Weights of a small mixture-of-experts language model, trained from scratch on English Wikipedia: width 128, 260M tokens.
Below are experts of layer 4 (counted from 0) of a mixture-of-experts language model. Rows are named router (the router's row for the expert), up (a neuron's input weights, with its number) and show model dimensions 0-127. Each number is 128 + 32 x the weight over its row's rms, rounded and kept within 0 to 255. Numbers have three digits each.
After each expert's rows: a language model's description of what the expert responds to. This comes from a sample of Wikipedia text that the model never trained on.

# expert 57
router:038085118189144111135163168082116158131150158110090124140128112150167161036087191104132144161099168155127141148092167129122071099092095090115161144126134089163194124130135108091118136098144154131121124148084161122132075113183113162116120089069107110099136162143100127119135047164160110136083101140161124126132100191155141173158114086148112165120159137101136086050165098148134122176128
up0:126081141171175130165149175146149171156155181091162096149113115148212115202095119088147144147088155111122084126140118151150139118090122103080116139127146149130128183140081102135164182094147117160155139091115127088088103121109154113149172141082120113140180133107039163116148058146086177123105138072125127197124153118131160206156146093120166118130154203101170098138110129097105104151119
up1:081153114072150191119145119116140144110155126145083099182107115089121132134100117109083130074142134189101140105136134119159151124105178148104132114118158072151119139151121136150080164127129185136161086147107141085150144154205144144157113133081158112116121118081033151119027153072133166174129138115091097180186149118154129132153167131112102192154103142061124145130164082164099078107126
up2:125112113128083105145168159167105136108135157120106092090109118148220132136131180107180079155106096191141124165150126059123156166125133134096150125124119138149076069173064116093113092132145133153189072091114137137079121148106106155120165121140143137082116102088082189087161156176123138087142128131151134111136111147120131131137060180106162072107105165072173105161152113084125060138187
What it handles: Blank cells and on. Blank table-cell spaces and the piece on within words, e.g. Non-conference, Honorary, Toronto, Soon, demonstrates.

# expert 55
router:126123057127129104182142144122099156128152181115149124155135048111139045102069157136183124083132090138130195112089162077126121128111103137139169107112089127196106129168165098117131145154135215116184148107111131132139110052143117173156056118120150148119140144193133122085154051126158088102133104120188086110186138090116161118166122128134113110132142142120153145096140111122140168151161
up0:154176124141116143157120180118156155126122131144114101130147076053126159104068049118128157151108056098111136127127109136164138084138088155142126146146110138115111118149122109114130141097129204120156136123170124171089106078145114170026076128110077124155127116098141130148130147167180142078139140111119160103134101059077150177144126084111123150122077150176103117120129164028134158188162
up1:189166116136136074124154153109192222138141160123101113140130110093114120140093185083128178168148123115227175118098135134149059116118103170139084170123092129156130127074158130124137112110144174135105093126106149105120176087151155116108117135139099118091061174107140165094088111098184090118171138078114115087206093112110143088129084184140146128117112167158079156129111134127093117148146
up2:154097132153113130168147121205115183144112087147126121084209143124140130134147131115132123140097161113087116102117131207059120114085167149099117140151086118078128114096119120119132153196109056133190115142107198107100103138126119139121117063127096109119062102158166168160181148144111132153096072124105129115156153131154150131080139165065044131090132111155083095139114113136094150186166
What it handles: Line breaks and structure. Line breaks and table pipes that end headings, list items, infobox lines or sentences, before "- Fatalities" or "== Background".

# expert 32
router:111141168167131080169168131068116144042144080114145126138112084133119137074101159152117165150099169150141122130088160129130142107127123101174159121122100131117141108124144114106149194127141123144119093128109118167131158177128134161061091079164150093124157084130093119013149079184147226148105135102135083110118060106124128154153155130117093085160122162157124125144100095133160118140211
up0:137127152145117128132104176164162100116053083130151128112167142156165128061078107104154113128106177215085097102196137130127198118123113124118170113145122158092172100178180146101140141130109129111086096130147131131061158124129107161130069102157117122166131144148116022095171143129111137149105150090169127134135061111077134125180105096088150055137128157133095127137135076151115124149174
up1:122159097100129130163154118129086157138163141134129154105132100151114106124199198117122141126105164129194160108166146137086140128123096083120131117132183159182122115162121138172179164122143135149141114138117130135094161073119089130141161173111162165089096047119083122084131133168085245127145113160129128103104165139098143050083163140095081177115124162057106147157129103177109132163169
up2:157121143172151100149153184183152086151098076190141117111120119169170137129097168149071129135094114124168095171125095075108129134111137117139083143173166112136126115152180131119145196141115165155120172146143173165100129072086098102113052126119171132157100107126120152075139142146126172047035148101141111171100120100154084142112188095082103138121107188105131085130154137080145126100140
What it handles: Line-start list markers. Hyphens, bullets and pipes starting a new line in infobox fields, character lists and table rows, e.g. "- Spouse:", "- Family:", "| 25 |".

# expert 16
router:120145100143159132084134141087069173130152164153121181079109077139124150113109117102144140102147157144120136183120186142131113110117084141094226120127112122144159074048158156087142102149122152162212128163130176174082106124152100131157089121142138112099165091132112088123126106119203116083055133135140092110107100118084129146167126111198101106073132181111164122068098094149143122145143
up0:143132111148131152130124199153137153141112137159134152123194168117160153099120184151130132131086125129115083122158114116069169133169143116123113070079119160153176094110176151106210138127152134107156128158134147144155072115188117174185135191090110094110134154119098109129101115168145119120050107112164095149159101166157064121119120123173132049154133082070200159189108129126147086097121
up1:123124148061156108112079140131129148094114053197049132153083112095144192142132174141125128123152098099162143114131148145101093107101107108123185151092105163181173121221127175055118107119140124126147134202069078154130098105139137077141155116122106156101153142087092135122120065163136102106076097150179136154155115115134096109147125141203168146109115126117156149105116111106088167109148
up2:178151141067156138109065134099141104136134153091143189136154162129111158159152126145068178119124183072105101103099144144108102112087121120104140146097112107173108101105174143096124073082171149141170088189090111155142124135133109163106135119134139132153170072157075135150089126100135127081136113132093121127160063097097069116184070097134171183104119127127142149133061148169065083091190
What it handles: "el" word pieces. The piece el (or ell, els, El, Bel, del) at the start or inside words and surnames: 'el'ite, 'el'igibility, Philad'el'phia, Kov'el'.

# expert 18
router:152133116141179140155171129144102151154149175144100176141131124122126149140090189077161104084070173137079190127134113127126050148080133088113152151119108151129127133125130141154121168088106139097131058120103171152155087147150116117079101131133086079089145148120107116076093092153132147126119156105140088118209119116157124140140122154216064103107043189117111101140120111170050146146146
up0:188169154198152127158048145104087176071116143120133135121121100115144100146210147142136118117122129100101105110142062075155115114110143127184093103173110098155165116118128179115152103160107119072124148124088195106183147078183178068058108101143157090090115099130181108108131089151133134105090119128081155125078111133120127093072173106085149132137143118190136105146103144136139120159110
up1:108127113187124061132247127139159141152166088097160133085115139139156139131164116102127140099145141127150115134143104138124158112153135137097094168182209157081137123162110110116100160158181130156085163089125138132160139117086071121126112145127191079158123102094170119036150100120130129069110126136087141107057101148112087150164178110172109100106144132139067105144101192139144133124170
up2:131116168165095158134113151077178125116172122106103137135163132178193164126169115132183100132153159081078159145156130120109175184157115095143075136110106118056150054094118095154140153110072104140171117147160116157148075171177167168075111118118080099141115108137120153155112161121106186135153071158160113138151142095130096130151038074155130096144079100139155121180115116174092111128113
What it handles: Past-tense verb endings. Past-tense and participle verbs or their endings -ed and -ing that complete a verb after its stem, such as confir-med, repr-ised, played.

# expert 13
router:116144091158129145079140144113158170187167111138084112166124114151095115106075090104129106101098113135119153199106164116102107153099102127158185106156100115142156079072179097119163104132150128105133105115127167144110105117142097152152090108136205153108173076167089076111155089160132115077137106193172118103124043174113186119116086129185067129156154146125156110054109159136131140178129
up0:131112178130100169084170126117155124098175118134083241147117127107097171098111112089148156058103140095147129153114121131166045162145133131098137115105068158108091131204125136151118116072163134109138165100093138096122067108115118143116096133110144118131178137100130111155162155109081119157171118081158125122097105140128060144141151115079078123131139194060129143142116147072154133196159
up1:199085085131173078154140139120151147097121164164089089123090144117098110144066085145138209142096162134135154104150135141056098120157133151116134183132129101155160135165163132119127081117190146099155112162213096081158156093132137178104088100112150085112163140126118119113142100099131073079096137087122098153151108145100127127102094107166170115085179075052118133134181107093102133091095
up2:115199130143138100097129158116160160133183104117111141154156131135098054125076128142108081091121122069130146124133169095081118135120107066162139101098117131087177116119167108129087084118115130086093175081105145123187117156158122152129123106131194176125185078169146170075195145112087165103124113103091141134123113181129105086095019137164105095117141146124118151085112182114166138118156
What it handles: Taxonomy and species entries. Taxonomy infobox lines and species stubs, especially name endings like -inae, -der and "species of", plus Latin binomials.

# expert 31
router:142102111128151129141140193129121133155143172130124135109043122120133167134130100121154100085102105167147104141104127101135091188132059093151075070125126118129108082140253113129127149099136131104129052125122133138099139116112108167089104113121158123114144138116084140095149133148157164123140098205143062114169117135149144142173132130172121121035142142133211121054079136156123143126172
up0:085104068151089141130073185150139225117153193193103102137141136120161100151085149148156180092143095162160124086109100157152135120075136159158117114144095119163122112125152125136136086149137121127139087112127163139125130151141154138194107078141097065176140066170151124129178136145094165137113142096169153096089086164093120087130108135115054121133126127155123152070035127164171116143118
up1:110127108143180193098173181139102160091167148118073113107159121114127083108112149100104226139073072131133129066157116116109113086162136123111136138145116076084164118160170193147092204222189148146089105095145121085073119115085103160122111108139125118142163134103102198128102147134144198130154115168126136129089106122095123147109124165127107111086137118178112129136130131104103099165132
up2:140126136119132125163133157121158081157130095119121154151049141123104159096131087112133131126138162161121192147079150082144141100150095116083168127101151141080145145130110080109090140116128169120092090040216205138100102155102071108154135106157077156155169137163149115134128168146199146178148125124125152082170139118125136116078157126120123117037136095157134125123114083127099225131112
What it handles: Infobox and list punctuation. Colons, commas, semicolons and dashes right after field labels or names in infobox lists, e.g. "Engagements:", "County:", "Titles:".

# expert 24
router:061142099151164120129158136074092171153179122130099145143097108148105116063086103091163113140094147157097163190081174096071127168094089126144170096134087090145184081095159116089152141121169133155169079172094178147083075117189090160131093102111169132094148113176089079107150092143166149091094114121157099088123089143152164135142106107155112120128108176125152106105114173172099155124152
up0:116196107116098162081071168091116131128163096174188080117130154105093161139128137092115098135093195130105128115143105066077132150145153141116131143157080105145180159122160170157151117184171151104154106134105081132069119177113132116125120107117146139140139111138111117049098168146130145107121148123171070104104115094096165190136070102140124107130127129105105126185183063219101154177139
up1:095106165105138108194125064167127091177139178108124114125089116153113154105143138075080142190101155126084128114093167173140083120184117135139154162176066140165143110117132161135196054059130103160126135183153112173111120126156143183150119054098160136093146140168130122128071128098167107136143143100149113137114146114124116131140166120093061101141125213115083121125099167137101168160155
up2:109187133146182103142126205092134144098073088102113098142105123166126142081125037094209152121159126143139155135094134116141086114093153082108121035156142076170138105142181106170125156119163163062099114163145118136100168130193089104104121104141161128164110150110109088160098139155152109122161114189150156111164129117094162176123123186109154121107110139143139110165149163129148116057146
What it handles: Table cell fragments. Blank cells, pipes, digits and word pieces inside wiki tables and infobox lines, such as May-or in Government fields, Illino-is.

# expert 41
router:163160079161144085119189115112149136161140122137100183119143085139101119142077149111098116077078211173108124177132121105110153160062063128165130142155084125126147141130127099118185176123146154106166101172112119155086123087155120132086050103085098144136112148130124138111178116145172154071053091168125075130129116166143180177149146109117129113096131128100184096074147176165134163142137
up0:166093158128129092150158202116131103116185168139121149129143089107103092219125138093197119150126155126144117167105154166115185105103127144125108138127104096141142088117074078091179169185152103137118096100137094106157121088117117125115108081099095170063100141190146148158159092124150184150111128163076141103127182168110117135116143174121116121125126052156178172112191162144183146151156
up1:161137154129081129073165167202167145122185098173149144126161175161131096099137171131130122142122132133089147180111112130119118095151150133125128145134161111069142158111126082186123135125132127150126147119168084132146089071106127163212055172152077200119139181094155138093189179132186137146120160107134156180149153097136119155118103103133056064146082174167126124082126131138127154127160
up2:063144138155161109152129129144143070145094130131079152089138076183154116128129161139110131144092160223112106090112128200172182126079133032165145121147085140155170124153092157145152137159123160154155127110128149150136074081113166190117134116148165142130168162137108095116193152171141150174083132129133172113156152061110124206115147127124158107126110124120196128118100098090111106156135
What it handles: Personal and place names. Given names, surname and place-name pieces, e.g. William, John, James, -son, -ton, -ley, York, County, England, mostly in lists or tables.

# expert 35
router:102181040138170103166126124103143152171154142113130140097077084170120153130109136087146107129118198167081102160098174072135135183096128163147127102160059104124157140177144133098235152138148145132138141129090153116118134120169108162117116122093140131096136096098133089089120140178144117104155143062118105106124100150123148108160170069122135045140138143153120162104044103153141145075121
up0:121172108091152144125090175155107145078113119107117108127100126123118134168203106151071188156075121183104150120127105146112113154185139120193127173139092129112116151134116136140154184110121133156078121179072121114114143101118153136141124114136128170121105043175151159111194104178096148138086112078163135019162180165124142100155185100132118139089139103134122150181140120169173175153132
up1:157163107126173150200111107079147133126144188165120115105133123117114148138095120115124120100132137132124157092210115150182098138181153185184188077126133171129063119157156113148145122087109185089122083095071098109105082135169101142132177173062158124142132098106091126109192187100150197149117123133144121130121136152189168174107176101152134139147148100127119176152150140130159163140184
up2:097189131081150089111136158123123169179180120138095105074179087129137136128138109077146077181129137146112091144066062106178113100144122079141152107167105145177169120105067145133174175139128168191098137164103110152095108131115145076056191158124112088166131099136155141119192189193147132162134203119136124125113156147100183153109098134122108103112154150130088144119156107112126138138146
What it handles: St/est/and/th endings. Word pieces with st, est, ast, and, th inside words, e.g. ancestry, eldest, freestyle, livestock, 67th, defeating, hosted.

# expert 51
router:059139099153163114130151143074098170153180121128097142141092108144104106057087103092165111137092150155097167186081171099073129172089094125142173095136087097145177083099159112084151139120171134152162082174093180149093076115186089163124091100114168134097150120169091083112152089151169147095090115120162101091126092141156169135148107106150119124127104180121160104104107175173096153115150
up0:146191111206153149152106135104138089150143103143112143145171153153146156090134071061103128127090155087154131142090115153106161141101208140053149131085055161144151174148133141119137137107146134119217141125154102122078182097137118106094119171111063110106158133090156088059173120172145139153085146173152062132117164139128115135127107121140110099090104174129113095104165136133129115127196
up1:195170136167162066069162118134132117148183154130058150184065149145168173121185089114122152159132140125124162100126143145140136180111157135142129166090091124120153138081096135156102137112092121132165113107121102178153103169158129139099086077094157154084165167123148132152121078092097094158118179131140117085113109137131151158096078114153137144126161160056097081044119173106086113095184
up2:118117180166122141111156181117055207054141124160139101165103132136119091154087133138165107131147071127103157137155150116137178101096158097097168141079139116178142102192091087143081161120120079148183105135110112149065135103186085133156073110138117122123109145117148073109130120164152103086124165126158139102137100105177208091140148131148192116122150149121203182168117124138121116104096
What it handles: Table pipes and zeros. Pipe separators and zeros in score or medal tables, plus a few pieces like centre, River, appearance, dashes.

# expert 23
router:105159142181129101156192097102150151112147096137099173166119116172119092155106121048129122134159188157044151163100123094085159103109126089196115108119098133125169148125106140102216133162124126122146099133095156157070074157128073103110059095120099129145127091152129143057147136163143104111103137098123123113159136122144150130173146141128083140144170159119152125091158208165119147103203
up0:135161165083049096145171041164210147121208073089107207115160088162116083151158134127100112076112146175088116137137128117125123129103140165109097141119094135130139118149098074126167116122094162111144116138127130145097112157141090079089112147150144120175143115105110118076130162134110106102101163161174162163136144096126096095070111138154103117168121164142094112096133169176186201143118
up1:097097152132143106170162159088133106113109087125110111105151148208123111145089152121138073080075163091109075151132126101153156117139126099132154081142182133168170149164129095090147092172123131141089135126116166149121173115074151125165116149146086120127060201114129103081139118204136104112128216067074120146146144178096132160142166161146128137084156126078129127144174104156138195148180
up2:147129146109147119084152129136156178168174119126102095156088149161161129161084096101118150070162154119080153168116105126127099074118150110145108162065101168077167122145135145138199121162115148150114199134149130151060118132078152098139157104123072117147145177155139228062168085116146050099071122125136077118115162134118110143102113173104109090173122157132136106075109110100119133158167
What it handles: Common everyday nouns. Everyday nouns and particles after "the" or a verb, e.g. spent time, retirement home, blocks away, life, school, up, back.